config = dict(
    num_hidden_layers=14,
    hidden_size=384,
    n_experts=128,
    experts_per_token=6,
    d_expert=64,
    d_shared_expert=0,
    hidden_act='swiglu',
    moe_layers=[0, 1, 2, 3, 4, 5, 6, 7, 8, 9, 10, 11, 12, 13],
    router_score='softmax',
    normalize_top_k=False,
    routed_scale=1.0,
    balance_loss=0.00723,
    balance_bias=False,
    router_cosine_scale=14.0,
    init_std_router=0.0397,
    lr_router=0.000614,
    num_attention_heads=6,
    num_key_value_heads=2,
    head_dim=64,
    vocab_size=16384,
    norm='rmsnorm',
    norm_place='pre',
    norm_eps=1e-05,
    positions='rope',
    rope_theta=10000.0,
    rope_fraction=0.25,
    qk_norm=True,
    attn_scale=0.125,
    tie_word_embeddings=False,
    parallel_block=False,
    init='normal',
    init_std_qkv=0.0347,
    init_std_o=0.0,
    init_std_up=0.0347,
    init_std_down=0.0,
    optimizer='muon',
    learning_rate=0.00166,
    lr_mult_o=4.0,
    beta1=0.95,
    lr_head=0.0112,
    max_grad_norm=1.0,
    warmup_steps=50,
    schedule='wsd',
    decay_fraction=0.648,
    decay_shape='linear',
    final_lr_fraction=0.0,
    batch_tokens=131072,
    max_seq_len=1024,
    doc_mask=True,
    train_tokens=1131000000,
    max_steps=8629,
    dataset='wikipedia_en',
)
Below are experts of layer 11 (counted from 0) of a mixture-of-experts language model. Rows are named router (the router's row for the expert), gate (a neuron's input weights, with its number), up (a neuron's input weights, with its number), down (a neuron's output weights, with its number) and show model dimensions 256-319. Each number is 128 + 32 x the weight over its row's rms, rounded and kept within 0 to 255. Numbers have three digits each.
After each expert's rows: a language model's description of what the expert responds to. This comes from a sample of Wikipedia text that the model never trained on.

# expert 8
router:138127098134099129143152106149156120087135048077143137064178133093109164081157104129111177099178073109028105128147108063143135227138066150101128138145100120111142151116113102097110167118103063
gate0:123130141118118159110130146138112120160025156137160140115109148114168178134112164142138140111156098103188132095102145098140147164129208109109094155140123109038119083116133119093152166122174131
up0:131101082099181116105075148154135144124091160173090160096175095095092086137126136127099105068146125115152175110150166143129154138086150152146106196166134127068118112143097081087103096108132134
down0:110115108121108152141149128143166120169125116129104118157179127123101160137118146112165146149106101102138188149113063087136096135102182117169164071149158127085201179204198165156073143145129122
What it handles: Spaces, pipes, commas and slashes between numbers in vote tables, coordinates and lists, e.g. 18,896 then 37.79%, °W, Died:.

# expert 56
router:178157096186131120151146126141102105157105115194153075103159152149126180091151132110170075141123111109113142119113140129088176162078070174138107176134105078085168133145133166094086096081081195
gate0:144144180108118112164160129151119117157115165185191208092074141085156222140084178138181122130146077093227130123085083142077145144084130107068128128188092121124171119105153134107076203132134123
up0:159131108151163068120092119125134098129131161107146159085146110075099139081158110133119167140163098085159081155072160119102138128133089130165059121134174136099086130132118090089095096106112117
down0:149092140111136099086123119104099130146133145102104106142150141130163183120159165157139122158115155105131174126075067113138071124093079178161142124089141127139146168112121189151117114132109094
What it handles: Spaced prepositions, colons and parentheses right before a number or date, e.g. Built: 1900, launched on 7 September, (born , from .

# expert 34
router:126113127125131117146083131176163064071131150111086148133106175075091179087091113128154117107099117117196142121160126165129090140114140164133129113128129142066159114132151155085156157108142072
gate0:137168204152124132183120174186087080133111148068098128159096167129141166088131133094136095112126172122166166096099096157094130128141164096024113122143112155039159065120129094114159171111156156
up0:137115117124123097128094089151131117178116148088115143132138086134147151123171110092158130116172138139139159150159155116088099136143171108136129142169143096052126111124170120081064118134107147
down0:140079091112118077083113128122138165159149131098089136125166178135118143130137165143110101151100130095145162140105179153095107073104130158159131119091080161088136110107126110145051128077180105
What it handles: Line breaks, table cell separators, opening parentheses, dashes and heading marks in tables, infoboxes and lists, e.g. | , (36), 2007–08.

# expert 19
router:113167121178084087110074126106130156151139120158099037187095106165079134119098173118102193094116068145143113103095168098134086119133130127118096093113156124129086119139139148095081164139145118
gate0:114126212059110106137115084116087133148071072157084130114076131144147182105150121121147127118114129100182161122112097085100135105130134104073153136138109114082186095102135086133170095139158134
up0:105112111112132076109118074135101126141076120128104152118116059113130162105170082097130118100155114073173126170108155126104106086105155109154171191091135160153214059154151129133160062146125167
down0:120103063146100120149148119125113117160148084112107043171137101147115090146112103117113071122096131098155138143126123100182040124069127106141162117057146146114177148109080186136134146107164127
What it handles: Numbers starting table rows or dates, like track numbers "12." and 3–0 scores, plus section headings like History, Career, Personal life.

# expert 9
router:146143161172082137118063123125122164118098096146142116095142079165132163090120077171060150124102121109080107112161135121143156156182081088112170105112135102142118155156080106121098174118139115
gate0:123170195087132122120138118168132131191089138128095144139081141120121172154123150142164153143113130070222137111130157127115157141114096120060123091163139119059129126111107102141134132159113167
up0:110119151089145093074106098117138148159091141124107105150133072156085112130168127123082175089127144108148135137121167132070138159112103148136121099159170096109102105145119129113119051147078182
down0:164130087161101159100126148105149127182124115165135132114129188073155095181109179131087136120148152082147141141097082093123121175030130112132139177123109171122160209100070121178162132150148109
What it handles: Digits and number words in scores, tables and stats, especially tennis set scores like 6–4, plus finals, round, loss.

# expert 11
router:139122195139099079143085138176182107104133113107156122148093083104092195157129140122123208090159051202135188131137139120104125111119194157179141119164118139096152089126091140121138113119148115
gate0:112172211090103105147154132145119110131122142120154183071071141163131187134119185149165091095114123090172173130135102147108116124112165090071110129135115155069131104106131085135154150156169139
up0:141119099134132049081102120120195121146078112110141149104160051152109119100154132092155153088141161092151093152154166105119094154124108105125156136141146128097144134162137089057120067158101168
down0:132098109165078116111118104173092111125075122134120176079156124139130087083120100148103160102169126080147132143157068141112099120120134126183135136164099099103185111136096132126092119128147124
What it handles: Line breaks and headings in infoboxes, fact lists and wiki markup, plus field labels like Personal information, Scientific classification, ==History==.

# expert 43
router:124100196146123125128129116121171143075145178161037115069124127036143191123145140149114097094128115125129053119165065111103158167138111129171158112161113113120083148149101139123159114083093164
gate0:137136145120168103125087131128114118188072102082114159087092135123162177138121144143175098097096191148193146121139089113156152128146170091079097178173131124040126042146124074102143143161202161
up0:152142100149107035114117122113135156159167139120099169093146119112136125055168123089127122121124139142124158133092122127142150110089113092176131144129145122061123118163154190069113086109107167
down0:191084113138127132136105146101113150168098070114098131137177130063122155122138173126111079096152155072083151145174080082095113097083144181141110152115138150106159113144162145152161051119123129
What it handles: Pipe separators and column-header abbreviations in sports and statistics tables, such as GP, W–L%, GF, GA, Pts, and percent cells.

# expert 42
router:139077176090192053153092106145157124131122183141088163123130145105055156140146103160123157079105124193138157117132156148078095135152183137147131107183161140041086139126114121103146142135108166
gate0:081125187137114134166146133113135113147110139149142152143105128097145123089073160167152094152094155107168110108062121113105106181163145099078125140156142144041110130111157084131110125127175117
up0:056067099111137109138123095114118128171164154165164109107150079100152089069115077137074131099075136097141108104133223115113133093096117140139119184192177167107114131138186141113090102150114096
down0:134064171082109134139146124135097127151123124095089147141141113126085143135098172084108143108078120164169147103161054111092118137076159101156136102093065129156154178087122185128077119142132083
What it handles: Line breaks, pipe separators, unit brackets and field labels in tables, infoboxes and chemical strings: ⏏, |, sq mi), Average attendance.